From a checkpoint of a small mixture-of-experts model trained on Wikipedia.
Size: 11 layers, vocabulary 2048.
Experts: 4 picks a token, a softmax router.
Training: a variant of Adam for the experts, 458M tokens.
Below are experts of layer 7 (counted from 0) of a mixture-of-experts language model. Rows are named router (the router's row for the expert), down (a neuron's output weights, with its number) and show model dimensions 0-191. Each number is 200 + 40 x the weight over its row's rms, rounded and kept within 0 to 999.
After each expert's rows: a language model's description of what the expert responds to. This comes from a sample of Wikipedia text that the model never trained on.

# expert 63
router,229,196,185,154,201,180,131,195,183,243,211,242,152,160,261,103,169,179,178,154,260,191,209,176,297,173,213,157,188,228,151,192,170,257,173,158,89,201,219,283,134,151,125,200,250,157,169,235,260,233,251,236,153,213,230,246,185,170,211,205,172,229,214,164,144,158,218,224,182,234,224,253,181,219,240,198,225,236,173,198,221,151,190,249,244,232,178,203,197,197,169,175,183,221,234,254,164,193,158,171,240,203,160,215,171,207,149,173,222,216,199,207,202,233,188,297,278,202,251,188,167,146,147,236,170,114,236,177,205,216,225,186,119,243,218,222,209,142,238,172,216,237,265,216,302,210,251,232,242,198,243,233,164,172,263,158,248,226,123,231,226,154,193,203,159,147,252,297,240,206,231,215,187,171,236,241,201,258,206,134,172,190,169,139,219,116,191,253,174,200,199,208
down0,166,223,200,217,188,164,195,179,191,227,192,137,204,181,210,109,196,228,172,190,184,177,180,222,192,229,228,225,192,247,148,173,189,182,248,185,164,206,219,133,163,164,249,210,237,124,119,187,191,288,276,196,121,249,159,192,170,182,204,202,256,217,262,201,223,198,246,161,175,252,188,230,203,231,237,113,269,346,208,214,320,246,200,134,196,198,143,126,172,154,276,202,199,244,185,233,161,198,246,216,232,240,136,146,175,260,262,177,205,227,210,252,182,147,239,282,192,200,234,199,192,215,261,192,158,180,203,194,240,134,171,292,270,146,159,186,171,190,168,189,199,173,101,262,240,211,202,192,254,216,202,219,162,210,202,207,198,238,218,164,242,186,184,225,212,168,180,105,186,138,212,184,182,193,193,201,218,194,189,150,254,230,194,243,246,153,167,156,225,198,195,203
down1,197,227,220,194,221,118,259,161,151,213,182,251,177,188,215,239,131,218,231,191,209,235,124,233,294,189,286,180,155,248,237,141,251,246,223,256,195,241,182,264,190,246,205,161,181,138,153,230,248,196,123,182,202,257,192,249,193,215,195,202,240,221,191,216,158,218,162,216,126,216,166,199,285,265,229,199,208,206,156,149,210,236,139,145,229,245,277,174,231,201,155,186,280,130,235,196,170,181,147,199,269,167,227,201,225,234,204,195,206,183,163,184,169,200,162,242,226,249,165,198,182,282,208,223,224,188,205,210,165,154,203,115,138,205,107,202,224,192,188,199,203,174,169,181,160,251,177,219,182,118,232,197,204,263,215,175,211,177,130,236,173,244,148,228,231,179,140,70,261,146,233,264,117,203,198,216,202,205,167,225,135,160,226,184,229,207,191,189,235,222,202,159
Inner consonant clusters. Word-internal pieces like y, gh, th, ch in names and words (Floyd, alloy, caught, trophies), plus years such as 2007 in tables.

# expert 53
router,182,164,137,230,197,221,150,172,227,144,186,212,195,145,211,177,231,200,228,236,211,174,208,164,214,216,222,242,161,167,210,137,225,222,134,258,186,260,165,198,212,238,181,218,130,227,241,107,196,162,289,217,231,243,130,202,219,211,219,259,171,158,185,152,261,196,250,200,267,221,144,193,242,145,150,183,225,198,192,229,202,194,206,113,215,196,184,182,189,120,213,179,194,192,189,134,199,190,195,198,205,117,195,130,154,208,257,180,238,237,265,182,174,235,250,226,303,248,166,171,221,185,205,236,204,143,220,200,121,199,184,214,172,213,269,176,218,165,194,171,141,290,168,238,183,169,234,163,239,197,132,198,155,127,235,195,208,160,223,265,214,206,150,99,159,165,245,235,154,205,234,236,241,116,243,171,218,253,127,179,194,214,158,214,239,246,283,177,260,246,150,237
down0,176,238,227,165,228,233,217,240,197,150,198,179,197,190,172,193,215,193,207,210,161,201,218,201,178,164,227,255,275,190,94,166,182,89,166,201,160,140,210,199,209,308,139,231,229,187,240,236,158,201,193,243,224,170,186,226,220,192,167,212,163,316,239,189,219,183,197,142,193,240,116,174,213,172,201,204,141,164,151,237,152,207,121,130,207,214,202,129,246,215,221,233,238,176,200,250,186,188,172,157,234,176,176,216,206,205,195,257,200,187,276,142,219,212,229,198,224,247,258,167,233,218,239,122,261,245,204,157,178,233,254,172,248,215,148,256,107,207,172,79,268,195,161,199,193,234,243,211,175,202,222,208,218,209,253,134,205,233,232,231,187,223,202,242,180,166,216,242,198,172,289,263,265,219,236,247,173,196,259,233,242,206,145,211,287,198,228,245,223,248,176,149
down1,186,262,233,226,232,191,205,159,179,212,215,165,178,144,231,128,214,274,207,170,154,246,191,222,141,211,185,236,203,196,159,169,212,197,238,166,160,131,270,195,249,247,215,204,204,101,141,228,171,220,166,214,199,103,201,136,238,174,199,72,156,190,181,175,205,219,212,235,197,154,214,280,175,186,278,146,175,174,214,207,133,239,165,218,160,226,210,196,296,208,242,158,186,194,269,204,184,202,197,227,242,255,179,266,210,236,238,182,118,129,204,220,253,153,286,178,186,140,267,211,138,192,189,203,180,240,196,238,195,184,213,161,245,151,163,243,187,221,191,233,176,151,133,238,171,189,128,227,175,207,201,199,187,221,243,216,188,210,222,182,220,123,238,224,253,179,176,175,235,251,232,171,148,233,185,177,216,270,204,227,131,257,147,127,204,186,202,120,270,139,226,174
Biography lead formatting. Tokens in biography openings and dates: year endings after born 19, commas, dashes, is a, and nationality or job words like politician, football.

# expert 32
router,234,238,186,239,252,203,184,253,219,125,184,208,184,193,191,231,272,241,122,219,133,157,253,234,159,211,202,162,255,241,140,168,189,197,186,175,157,134,197,187,168,208,154,228,241,216,269,184,212,130,196,263,278,135,146,253,185,168,172,203,241,177,236,272,213,192,194,311,254,252,177,232,181,122,240,256,302,201,134,170,189,213,229,213,169,198,170,197,166,300,195,260,172,132,151,236,222,175,210,182,180,182,207,198,206,199,178,276,222,178,233,179,285,235,218,198,180,195,202,171,233,217,192,252,133,245,187,177,164,165,170,138,201,207,212,107,199,179,204,236,188,199,251,170,196,230,149,161,187,216,273,177,211,196,222,194,161,236,163,228,222,207,231,117,225,210,164,238,204,144,226,180,165,235,151,202,236,245,251,157,177,225,258,183,270,230,187,275,191,133,196,269
down0,169,214,188,194,103,187,252,183,207,234,206,245,232,144,137,138,238,231,211,237,223,220,199,257,177,155,180,158,198,110,169,245,196,186,260,204,168,143,163,195,169,169,192,245,233,255,169,222,139,242,261,248,194,244,236,195,242,166,230,267,263,147,134,209,191,128,248,242,180,189,187,199,261,198,290,170,233,188,195,181,170,226,182,292,262,178,275,293,231,203,203,215,164,211,204,218,176,173,209,170,167,210,176,135,226,177,243,183,212,169,236,178,192,233,202,228,178,166,199,247,271,199,188,271,208,272,202,193,112,229,161,215,183,211,224,186,204,155,156,263,128,205,174,251,185,278,216,197,197,178,168,189,160,205,215,232,205,308,133,202,235,216,165,219,140,234,269,282,147,216,149,161,239,150,164,239,196,190,224,211,150,159,196,151,214,255,179,188,107,187,216,207
down1,214,189,219,213,226,200,240,213,203,161,158,196,235,140,282,218,249,206,198,155,198,204,172,198,302,165,264,199,239,220,192,201,193,208,156,190,260,218,210,197,231,299,221,167,129,194,214,318,231,154,264,176,231,164,228,240,210,155,158,181,194,237,149,215,197,246,133,153,153,193,192,180,142,196,133,276,219,236,195,183,169,176,171,196,165,277,231,154,211,235,130,185,263,212,190,218,187,106,206,143,188,144,208,231,204,204,244,226,176,251,132,113,238,213,170,142,217,240,218,245,206,283,239,203,288,207,204,163,208,158,232,181,232,247,244,140,245,205,232,148,163,149,182,155,204,256,212,229,181,247,283,190,206,161,210,156,176,147,151,170,159,236,185,154,230,199,162,131,213,236,222,253,177,210,229,236,208,196,249,189,170,165,133,131,234,222,188,224,260,140,192,150
Census and table connectors. Prepositions and pipes inside demographic statistics and results tables, e.g. "living with them", "from 18 to 24", "Land:", "gain from".

# expert 44
router,233,265,204,137,173,305,127,206,152,195,195,262,220,209,214,185,275,212,265,282,166,241,213,126,256,120,192,238,218,157,177,297,191,233,245,224,218,175,225,206,234,246,242,190,191,211,267,227,155,237,214,204,258,146,258,89,190,230,235,179,243,184,197,210,212,239,172,173,229,181,167,175,217,217,244,227,212,208,251,224,119,210,157,248,193,104,174,200,212,206,216,269,201,209,217,185,202,226,176,280,232,216,221,157,193,198,191,193,233,183,246,133,124,190,233,253,207,210,170,200,237,246,199,155,218,243,161,177,241,187,238,215,186,166,223,250,207,213,164,210,160,268,199,176,179,244,234,244,174,245,200,122,161,179,131,137,177,225,276,233,225,211,252,168,144,153,232,230,180,153,170,186,243,281,245,208,151,176,215,183,252,208,202,127,204,189,184,217,239,165,151,113
down0,183,249,277,157,197,210,195,254,222,240,179,123,220,193,226,245,256,228,208,182,223,148,153,135,163,249,219,204,146,242,200,142,151,274,191,236,173,233,178,182,162,231,228,183,225,233,213,208,252,172,236,277,200,130,194,190,205,206,235,230,231,234,177,264,185,199,95,142,208,250,195,131,260,213,159,238,149,243,258,207,141,186,165,226,135,229,206,166,187,171,247,253,282,222,191,250,228,262,190,248,219,231,201,215,188,188,165,280,189,218,206,204,206,161,161,295,216,193,190,208,236,194,129,186,226,194,245,183,257,247,192,189,227,239,204,225,282,183,151,183,220,167,221,251,209,227,209,215,165,250,228,274,288,147,168,146,218,175,232,219,111,226,173,243,114,183,208,188,138,237,172,242,239,200,223,230,217,217,147,250,216,130,203,123,185,290,147,196,182,190,203,240
down1,249,118,210,193,235,159,235,177,153,182,270,234,217,183,268,177,157,161,180,198,84,228,257,176,194,166,247,175,137,218,197,229,188,214,181,222,164,196,204,218,167,202,146,199,203,140,251,168,159,263,196,172,218,196,186,143,132,210,221,168,187,275,251,147,213,177,299,192,165,254,226,215,246,210,131,184,219,190,229,164,195,201,217,182,201,225,176,205,230,239,191,208,204,199,204,179,219,200,138,185,157,219,212,131,254,159,161,155,205,216,307,215,268,180,214,251,229,137,194,154,233,232,159,279,148,265,225,175,227,173,227,224,172,149,203,232,180,135,223,136,218,245,201,181,288,140,173,188,220,212,231,187,227,216,160,251,173,175,196,273,268,202,246,170,216,277,206,202,210,198,278,157,164,129,217,243,132,140,227,146,209,203,157,207,110,148,158,215,214,260,136,162
Word-initial prefixes. First pieces of words, often prefixes like dis, ex, con, imp, Comp, especially starting table column headers or infobox fields.

# expert 28
router,201,172,250,280,144,206,184,131,192,200,217,122,156,223,197,216,232,214,222,204,163,204,170,224,167,198,190,127,246,263,177,182,203,227,176,149,174,193,249,164,220,249,181,178,160,184,152,181,239,201,236,219,231,150,219,184,196,127,213,240,230,204,259,131,194,231,253,183,158,184,230,190,287,203,212,214,231,179,213,199,219,167,159,201,201,116,164,244,224,224,289,301,182,170,190,251,264,236,213,197,217,230,233,252,177,115,225,226,188,187,124,265,185,170,208,180,141,193,260,202,161,194,195,197,232,130,255,271,195,264,166,218,264,218,143,152,241,227,184,179,214,183,284,247,137,176,219,237,254,205,140,228,207,203,162,197,128,264,225,199,213,219,208,171,200,196,203,251,218,121,197,175,156,274,189,260,162,245,166,189,251,198,119,249,287,155,167,231,136,222,145,139
down0,161,190,276,237,205,165,184,290,154,252,234,279,204,199,245,236,333,186,189,193,273,250,220,222,208,207,221,150,173,187,254,139,244,241,199,136,196,263,189,193,262,201,172,197,221,178,171,220,218,162,247,229,209,199,227,220,169,254,229,151,225,153,200,168,217,248,120,144,210,149,283,223,213,191,178,226,224,202,183,164,131,263,254,122,243,140,234,253,201,193,211,160,176,236,229,144,118,196,182,188,141,178,225,255,238,196,156,137,233,175,181,193,133,255,247,249,235,214,249,200,194,194,148,207,170,197,221,262,192,199,201,204,198,149,256,194,164,163,198,221,185,159,203,199,252,239,179,225,250,191,202,214,216,193,212,213,232,194,263,166,198,222,208,220,227,246,199,171,157,157,166,172,125,148,229,238,241,162,159,215,212,110,331,264,164,244,217,166,179,188,201,270
down1,222,151,216,245,163,157,242,204,211,207,204,162,203,232,215,232,249,153,253,345,234,151,149,83,212,146,220,132,271,206,194,188,226,209,231,181,213,155,249,199,245,201,212,240,180,206,234,226,232,232,198,185,192,172,152,167,138,234,228,216,184,218,223,147,207,233,145,244,177,108,194,123,169,184,156,147,211,162,241,181,176,252,212,213,156,139,220,271,217,201,189,212,251,201,240,194,204,234,203,147,137,142,173,190,234,175,185,159,219,186,237,222,196,244,250,267,260,259,229,224,225,166,218,221,171,139,188,130,209,232,314,169,255,244,222,229,178,230,145,227,125,166,203,239,222,175,167,228,200,268,167,195,171,190,248,175,208,202,155,157,223,208,220,90,219,197,163,216,206,201,153,218,237,219,159,178,250,256,177,215,141,153,155,215,231,204,319,185,215,221,229,187
Consonant pieces inside words. Short consonant-led pieces inside words and surnames, e.g. Mac-f-arlane, Ac-ad-emic, Bud-d-hism, often before -ed, -ation or -ic endings.

# expert 48
router,189,168,204,224,177,158,111,220,135,215,226,141,168,166,104,225,137,179,229,189,252,226,275,188,159,207,178,198,185,223,233,178,228,215,182,194,234,197,274,160,188,148,196,121,129,120,112,210,259,153,204,121,187,172,203,223,202,190,265,200,114,179,245,302,186,169,197,132,157,157,170,227,177,225,246,195,190,155,220,249,256,242,144,159,234,213,248,257,142,207,243,180,217,257,173,173,198,206,248,186,251,160,192,106,189,210,245,138,205,253,176,254,202,184,198,205,195,192,213,209,280,220,257,190,193,193,182,186,191,234,172,212,195,176,198,279,238,176,255,153,222,96,217,167,115,243,173,180,161,197,225,159,232,185,232,215,220,192,195,171,194,201,156,226,167,205,217,141,275,190,224,233,120,230,149,227,188,254,198,139,207,252,207,231,203,254,192,228,260,209,147,181
down0,245,178,179,223,155,174,160,184,232,199,204,146,243,180,159,229,160,187,219,135,271,189,217,165,188,208,146,182,186,221,174,247,133,204,115,179,216,170,172,192,217,233,212,206,194,186,297,129,195,169,203,194,214,181,199,121,186,213,150,266,228,140,200,220,219,145,263,211,200,234,203,215,205,148,145,249,128,143,158,302,124,238,249,214,307,176,253,205,251,188,165,234,188,235,240,253,194,238,188,183,181,252,204,219,177,173,252,286,222,176,178,203,191,271,257,167,181,232,149,196,230,221,155,195,184,227,200,181,112,234,172,188,217,193,203,197,176,205,234,242,247,272,228,184,151,211,204,196,127,214,207,154,176,308,185,167,158,211,242,270,128,188,153,170,208,231,211,212,226,299,165,169,191,263,231,130,173,235,236,167,222,209,211,224,190,204,134,208,166,185,94,231
down1,255,147,150,218,230,184,183,213,231,207,182,125,193,230,232,97,217,139,190,195,182,245,172,225,214,124,185,238,293,223,160,180,200,190,145,148,205,175,206,175,180,188,203,222,247,234,239,198,231,238,240,181,178,140,137,179,204,213,212,243,174,198,156,209,208,139,218,217,195,188,193,218,203,262,198,210,166,284,142,263,172,266,170,214,77,199,269,161,158,199,174,196,205,253,251,242,190,241,158,231,271,252,252,193,230,221,217,229,204,164,197,150,192,217,215,165,188,133,197,257,161,179,251,189,214,114,191,241,190,233,250,188,214,216,237,195,129,278,242,201,199,180,294,247,175,104,164,272,156,210,216,148,192,255,186,132,171,226,194,201,193,148,218,168,231,108,238,242,209,246,135,114,193,174,204,169,196,189,197,138,151,148,199,229,196,148,193,198,156,155,256,214
W-pieces and -ical/-ard. Late word pieces like w, -ard, -ical, -wood, plus coordinate byte-order marks, such as Stil-w-ell, Subtrop-ical, stand-ard, down, back.

# expert 26
router,224,214,167,231,244,251,213,150,235,193,139,225,179,174,172,221,214,185,127,243,241,177,214,234,170,250,212,245,145,143,191,203,216,168,169,234,219,267,230,240,204,235,149,239,227,156,165,209,223,223,218,231,264,260,211,172,181,174,278,268,268,209,195,223,212,162,212,264,185,277,150,247,223,246,115,222,206,198,244,157,156,210,241,182,142,231,144,230,233,183,214,127,210,255,223,197,235,170,189,176,244,171,141,175,189,145,229,236,181,182,210,152,123,247,231,261,237,164,208,156,195,209,237,255,258,247,221,178,191,224,186,188,211,277,192,227,96,203,279,176,208,158,183,261,187,167,202,185,243,171,199,208,181,176,231,170,143,132,192,205,172,236,137,183,196,127,167,260,122,176,200,130,252,129,237,238,210,155,239,163,256,154,193,181,266,227,235,163,218,152,91,207
down0,160,201,123,176,228,199,212,174,180,159,239,174,159,182,131,227,214,164,254,138,183,155,203,170,184,189,266,152,200,273,239,174,192,227,202,243,91,254,131,175,219,229,192,198,213,188,234,200,249,267,180,217,185,230,182,256,207,216,244,200,205,164,267,262,162,254,276,213,248,269,222,276,160,174,184,154,206,227,232,249,227,215,168,221,177,208,167,188,241,210,146,151,199,215,151,136,175,128,161,177,163,238,212,183,199,105,148,99,207,168,219,251,207,184,149,227,165,179,193,189,149,193,226,279,186,167,190,140,240,174,131,226,145,160,181,208,118,172,224,200,273,131,154,153,208,148,187,124,226,209,228,209,208,223,183,148,276,197,250,227,181,268,241,152,162,208,171,220,185,208,203,214,254,239,205,176,185,236,226,281,215,190,259,208,272,169,208,250,173,227,222,141
down1,279,177,236,204,147,244,216,247,236,217,261,236,215,184,178,262,248,192,233,230,246,222,117,164,206,206,247,215,174,257,187,234,217,253,164,144,217,147,171,181,202,186,179,214,246,241,163,255,256,184,216,110,174,114,220,246,191,248,216,193,184,205,219,197,168,201,213,159,293,148,202,222,121,149,263,191,174,213,152,37,152,197,260,215,189,239,229,222,203,253,247,221,183,158,169,140,167,157,236,169,177,258,241,299,242,184,274,219,154,223,259,197,234,161,162,183,217,189,136,214,172,189,209,178,203,180,224,150,218,169,219,198,187,182,232,172,208,204,177,214,164,198,212,246,205,218,227,225,151,146,252,181,204,200,194,162,196,231,219,237,163,210,174,174,191,325,170,266,202,231,197,241,153,206,178,139,250,234,201,180,196,114,213,260,176,184,187,135,237,163,269,180
Dates and biography verbs. Prepositions, month names and verbs in date and birth statements, e.g. "was born on", "6 August", Born:, took, began; table pipes.

# expert 8
router,236,185,251,191,155,186,140,198,158,169,205,157,232,176,124,210,160,127,219,228,241,134,167,233,209,120,159,288,223,213,235,143,241,228,250,226,205,254,179,229,169,181,265,205,204,178,252,210,201,217,189,143,180,204,241,128,191,210,149,139,114,170,237,217,232,160,211,218,283,188,215,220,201,177,182,191,194,284,273,132,211,149,186,201,186,152,202,236,155,212,233,174,235,126,178,199,222,168,163,160,276,200,135,196,170,178,242,99,151,211,191,197,147,168,205,145,163,237,206,148,218,182,244,145,273,194,244,198,175,170,180,194,191,211,186,237,142,194,196,207,210,257,155,185,184,175,184,150,203,218,159,218,133,241,240,224,268,126,156,146,202,243,151,254,277,178,231,191,143,249,239,239,127,158,192,152,118,112,161,253,169,201,210,173,193,165,196,208,238,209,223,189
down0,245,216,200,190,245,128,222,225,121,199,132,214,240,217,177,144,191,227,175,159,221,188,128,167,247,227,342,173,162,191,95,97,245,250,205,244,137,233,170,205,147,128,198,233,164,182,271,245,205,213,235,168,188,158,176,170,272,202,170,167,149,244,156,170,209,155,164,250,167,176,206,230,156,208,217,254,258,272,246,170,144,229,198,200,176,149,225,257,270,209,255,208,187,205,212,158,252,226,179,150,222,161,112,172,185,163,218,191,196,231,224,201,184,200,228,174,192,178,239,187,217,202,265,207,207,185,244,202,190,174,226,196,203,147,171,96,242,171,167,218,211,171,177,181,253,171,253,194,178,290,235,190,262,242,202,295,207,217,170,172,234,241,206,175,195,173,189,175,157,166,89,177,239,178,210,238,270,212,152,220,181,152,210,193,225,199,217,157,192,205,173,228
down1,172,156,254,204,223,154,222,206,213,213,176,231,78,163,205,175,194,217,208,228,149,138,263,237,149,199,188,214,187,186,162,208,231,135,246,178,204,180,222,266,229,181,212,208,261,215,160,155,186,268,165,145,191,252,133,277,210,184,120,237,171,188,188,217,214,200,229,145,201,226,275,315,184,230,132,136,224,170,189,186,233,184,194,229,174,138,150,88,173,179,184,234,149,158,199,202,273,142,203,217,183,209,177,184,171,226,202,185,168,152,207,232,162,176,166,169,203,133,180,186,119,206,178,144,194,172,275,194,216,157,192,280,201,281,239,225,165,261,288,205,241,241,230,159,208,181,216,174,246,180,216,180,218,166,243,173,173,160,160,115,241,195,243,253,241,268,200,198,210,199,176,199,151,215,174,181,211,269,163,219,201,272,155,207,197,212,197,190,156,197,304,247
Noun-closing suffixes, institutions. Word-final noun pieces (ure, ation, ity) and institutional head nouns like University, States, League, City, life after Personal.

# expert 37
router,204,200,138,143,237,193,276,196,238,157,204,208,192,261,269,273,174,191,118,255,220,254,182,154,164,182,199,206,218,216,182,216,148,229,144,211,120,269,240,111,164,126,206,185,179,170,179,134,268,220,195,116,241,248,213,141,206,200,160,177,223,195,203,218,177,144,194,168,171,222,214,243,203,162,182,286,147,239,168,202,227,122,207,216,190,137,210,218,193,218,203,303,166,163,276,174,222,280,215,179,185,147,225,216,267,170,232,219,198,252,204,189,222,158,209,203,217,138,154,238,196,175,233,206,260,177,219,223,140,186,170,161,120,210,175,237,177,195,190,221,170,127,254,223,215,137,150,157,184,232,172,142,194,293,155,175,221,251,222,204,187,262,231,185,182,211,130,167,223,182,244,190,158,213,274,246,257,214,178,254,224,198,260,217,202,251,158,143,207,198,186,259
down0,209,176,246,176,187,260,154,168,202,246,198,191,226,184,161,201,252,204,239,251,141,246,162,135,261,207,181,192,210,246,188,228,189,175,230,206,162,214,276,194,254,262,215,310,161,244,219,208,219,226,222,291,205,206,213,158,227,242,217,261,252,204,175,247,183,199,133,197,202,235,236,117,255,193,248,206,170,186,187,201,183,182,125,221,292,171,253,198,182,242,152,198,221,253,264,243,190,260,171,192,177,97,222,265,177,230,192,198,186,163,216,186,226,279,209,206,194,240,184,196,240,186,168,236,211,269,224,177,217,205,222,253,210,222,157,246,227,248,215,182,183,147,171,204,180,244,218,252,177,181,253,179,212,200,153,170,176,241,165,187,162,167,262,163,158,180,183,226,184,212,281,197,156,163,255,190,161,320,212,228,163,142,212,271,95,262,90,267,207,190,180,204
down1,201,192,207,167,143,162,208,227,254,185,271,224,172,189,235,206,171,227,271,190,246,185,160,233,131,139,145,178,138,175,184,217,178,242,209,227,289,182,294,257,202,201,224,166,186,160,188,222,210,208,166,176,242,144,160,257,214,173,202,114,202,179,185,254,245,161,182,123,230,259,187,206,183,155,182,224,235,242,189,164,258,179,224,164,251,249,176,222,182,158,127,238,268,163,186,169,188,213,244,246,222,175,173,137,206,212,113,229,150,248,216,196,246,167,165,194,234,194,233,183,232,139,155,229,230,163,241,279,183,199,122,257,167,125,198,150,213,161,188,249,134,229,196,161,188,147,163,148,208,246,219,232,206,128,249,186,159,225,161,170,232,198,191,194,275,170,179,214,139,194,169,188,212,295,318,191,162,165,209,244,203,177,170,158,170,214,119,224,243,248,228,173
Word endings and numbers. Final pieces of common words and digits in numeric contexts, such as n-est, n-et-work, kn-ight-hood, plus early, end, much.

# expert 17
router,128,221,211,191,174,282,135,178,237,200,263,255,197,239,200,171,288,129,160,206,163,282,207,173,170,209,183,186,186,254,277,212,191,237,200,273,195,168,179,178,190,247,268,231,180,214,150,209,220,213,237,235,240,169,217,192,151,196,175,155,178,166,186,276,210,183,215,219,256,161,187,162,199,209,146,170,202,184,229,267,141,157,228,172,199,146,238,207,278,223,197,229,205,132,266,168,218,213,158,180,167,197,197,227,119,201,199,227,191,187,185,244,239,189,179,227,166,263,98,266,217,234,183,188,240,214,240,124,212,177,175,237,229,292,276,252,225,242,237,180,238,108,216,227,206,130,252,269,203,128,187,171,246,168,181,163,244,249,195,254,156,242,182,245,266,180,220,205,166,227,182,139,271,165,197,177,269,225,194,149,265,251,247,185,207,157,249,198,191,195,195,184
down0,122,269,153,213,175,191,137,192,291,160,272,219,233,163,149,206,154,192,194,155,136,156,260,206,136,181,145,177,204,191,185,239,219,139,145,196,199,193,288,270,195,197,184,129,163,202,165,200,190,190,149,211,157,224,127,208,211,208,145,193,245,208,212,280,173,190,258,197,214,264,208,86,144,282,194,221,216,182,216,192,203,238,241,225,246,221,181,92,188,241,288,213,214,220,204,240,162,161,179,173,168,212,233,218,260,215,167,187,152,198,228,242,199,100,213,197,180,203,180,144,141,191,193,205,209,248,161,164,172,197,174,212,286,285,191,260,243,139,188,192,224,109,176,147,183,222,226,200,198,187,212,204,202,189,163,166,132,223,222,191,156,214,179,183,89,258,209,186,190,228,226,233,254,179,198,198,279,206,212,100,208,200,222,202,224,175,210,194,199,195,175,183
down1,194,161,262,217,241,238,179,252,120,139,184,226,265,143,224,125,229,200,183,198,166,213,181,136,131,273,183,256,192,215,159,179,183,187,191,207,197,245,213,182,166,210,214,177,188,148,95,249,130,199,167,211,191,147,237,221,206,163,207,195,174,208,221,219,180,246,247,194,181,248,248,266,309,184,173,273,221,116,167,214,204,250,169,241,179,254,225,159,142,131,205,58,210,128,160,168,161,174,287,158,165,184,164,224,209,165,194,193,183,185,182,242,208,177,225,219,200,184,216,168,210,209,196,245,191,177,238,195,218,228,228,245,136,226,199,196,212,277,234,192,193,172,154,215,151,195,119,252,130,231,263,153,223,213,137,273,197,180,253,202,160,219,188,207,177,243,122,224,248,182,209,173,298,221,141,147,189,202,238,190,194,196,214,208,206,233,235,194,248,249,225,158
Word-initial fragments. First piece of a lowercase word split by the tokenizer, after the, a, of or a bare space, as in h-alf, la-unch, m-urder.

# expert 18
router,272,249,220,166,225,168,115,246,219,131,180,245,238,197,174,215,169,108,205,269,166,183,241,235,220,132,179,214,186,247,148,231,165,175,213,150,243,176,234,240,209,154,215,153,120,211,175,226,188,197,211,160,162,227,242,167,158,198,151,188,190,233,190,211,212,173,216,316,214,211,177,220,180,211,148,187,238,167,213,155,238,165,133,203,149,184,201,255,162,226,222,149,220,193,219,132,184,227,182,147,214,133,128,244,147,243,148,181,179,229,200,153,190,167,193,248,192,173,268,160,238,170,181,140,279,182,199,191,227,246,129,143,209,219,175,180,195,201,250,186,183,238,234,124,211,204,230,230,83,176,130,205,144,243,256,224,205,177,193,139,252,172,144,238,172,141,208,273,145,188,201,244,128,148,191,220,192,133,187,157,221,166,171,200,287,140,158,184,175,204,232,231
down0,147,176,263,221,183,202,225,194,193,239,103,167,152,227,186,88,227,202,239,246,143,231,200,154,147,189,135,289,219,157,189,207,203,227,118,207,190,185,275,191,218,251,150,204,223,228,205,207,174,202,244,205,204,202,206,166,203,107,175,239,188,189,183,222,177,232,184,273,201,202,139,166,189,199,207,191,223,196,241,220,196,201,178,244,182,193,171,258,167,186,224,186,111,181,187,263,184,230,136,226,258,223,249,258,208,246,160,178,161,191,206,169,245,202,192,231,195,151,222,163,166,170,142,195,211,290,257,163,219,241,232,157,245,250,271,279,291,272,149,207,211,177,202,199,261,213,145,184,156,177,249,164,169,193,104,215,267,147,257,162,153,126,200,142,173,206,217,254,192,198,242,213,193,201,269,191,177,260,144,187,136,130,185,236,268,160,207,173,177,218,176,209
down1,216,187,228,184,194,183,209,271,147,163,212,203,257,112,272,205,244,269,197,137,205,210,116,305,203,142,236,222,238,194,157,164,184,201,254,168,229,178,184,150,242,201,199,207,257,199,273,201,251,107,231,202,196,182,198,175,197,127,245,205,242,153,236,250,238,217,188,166,224,246,214,267,150,185,166,242,166,201,230,207,112,165,159,230,191,182,209,232,194,184,184,166,237,209,223,228,192,268,205,127,200,247,281,194,258,262,183,165,241,218,129,170,198,194,240,112,171,195,144,207,219,250,238,187,266,268,151,303,159,156,152,208,158,233,190,229,209,208,256,165,144,165,197,160,222,238,202,140,192,205,248,167,142,169,237,173,159,170,180,305,214,245,199,225,240,228,191,227,208,243,161,265,157,246,217,175,129,175,199,222,170,161,190,201,222,135,182,181,187,200,224,215
Suffixes and quantity words. Word-ending suffixes like -ed, -ing, -ive, -ation and counting words such as several, three, many, million, as in Fol-low-ing, License-produc-ed.

# expert 20
router,288,193,209,176,235,184,129,166,239,193,232,111,214,166,142,224,181,144,226,169,234,179,174,196,231,148,189,139,157,263,239,133,181,140,236,137,194,181,223,119,185,130,207,163,153,210,192,213,230,136,176,146,204,238,238,227,227,206,235,204,180,258,235,247,194,191,240,231,199,196,185,183,193,213,232,241,226,201,194,234,238,128,198,197,284,229,227,165,129,175,190,155,252,183,233,191,255,216,163,224,290,254,201,218,226,194,223,173,234,227,158,231,208,174,159,189,157,170,266,207,310,240,134,231,229,125,189,168,190,206,200,164,224,255,261,146,151,193,205,126,234,184,238,168,204,170,228,173,240,227,155,178,160,247,188,262,159,141,190,157,157,199,140,235,229,209,154,225,178,175,285,95,154,187,161,222,209,194,153,192,188,160,135,264,220,132,216,150,234,247,192,160
down0,183,210,178,187,216,194,250,204,139,138,197,206,67,193,182,182,167,186,174,133,161,268,226,197,124,262,177,149,172,242,128,180,126,207,224,182,101,180,98,241,201,128,241,157,163,222,272,239,209,234,226,261,237,172,222,144,201,241,173,253,242,233,230,174,197,178,178,117,203,167,195,212,222,247,181,215,224,209,127,170,231,224,255,216,203,210,232,190,175,122,291,287,222,124,193,252,181,124,219,245,288,184,222,207,272,233,207,187,160,197,215,210,250,158,163,220,220,245,170,196,130,187,148,221,159,263,180,185,224,229,236,193,211,151,239,170,174,100,157,128,205,259,230,179,174,185,241,266,257,201,175,172,200,184,197,173,178,174,194,256,207,233,159,177,207,165,193,254,217,187,206,213,216,189,240,194,158,220,239,213,169,239,237,156,216,212,215,204,225,174,219,225
down1,179,227,248,164,275,143,212,247,268,250,257,239,222,176,172,148,181,228,178,166,192,186,211,158,282,224,166,160,170,225,241,241,260,116,205,324,249,195,213,148,139,230,173,110,218,173,192,208,170,219,165,156,170,133,229,215,127,159,213,206,183,244,101,189,186,212,234,281,199,219,103,198,245,178,222,223,190,138,169,166,211,222,236,230,195,166,219,171,219,213,238,201,298,247,191,191,166,177,191,210,265,155,174,185,206,216,188,279,202,125,210,226,192,234,173,161,167,178,244,250,132,205,149,212,204,268,226,198,197,217,188,190,177,202,242,183,114,222,235,268,187,231,208,226,223,103,165,225,221,225,198,199,183,220,231,213,180,266,219,196,216,283,211,141,193,206,199,234,185,145,215,169,286,150,242,212,202,163,243,206,224,177,165,251,151,187,241,177,249,237,132,199
Word-final suffixes, verbs. Final pieces completing a word, especially past-tense ed/ated/ized, adjective endings al/ly, and guit-ar; also said and wrote.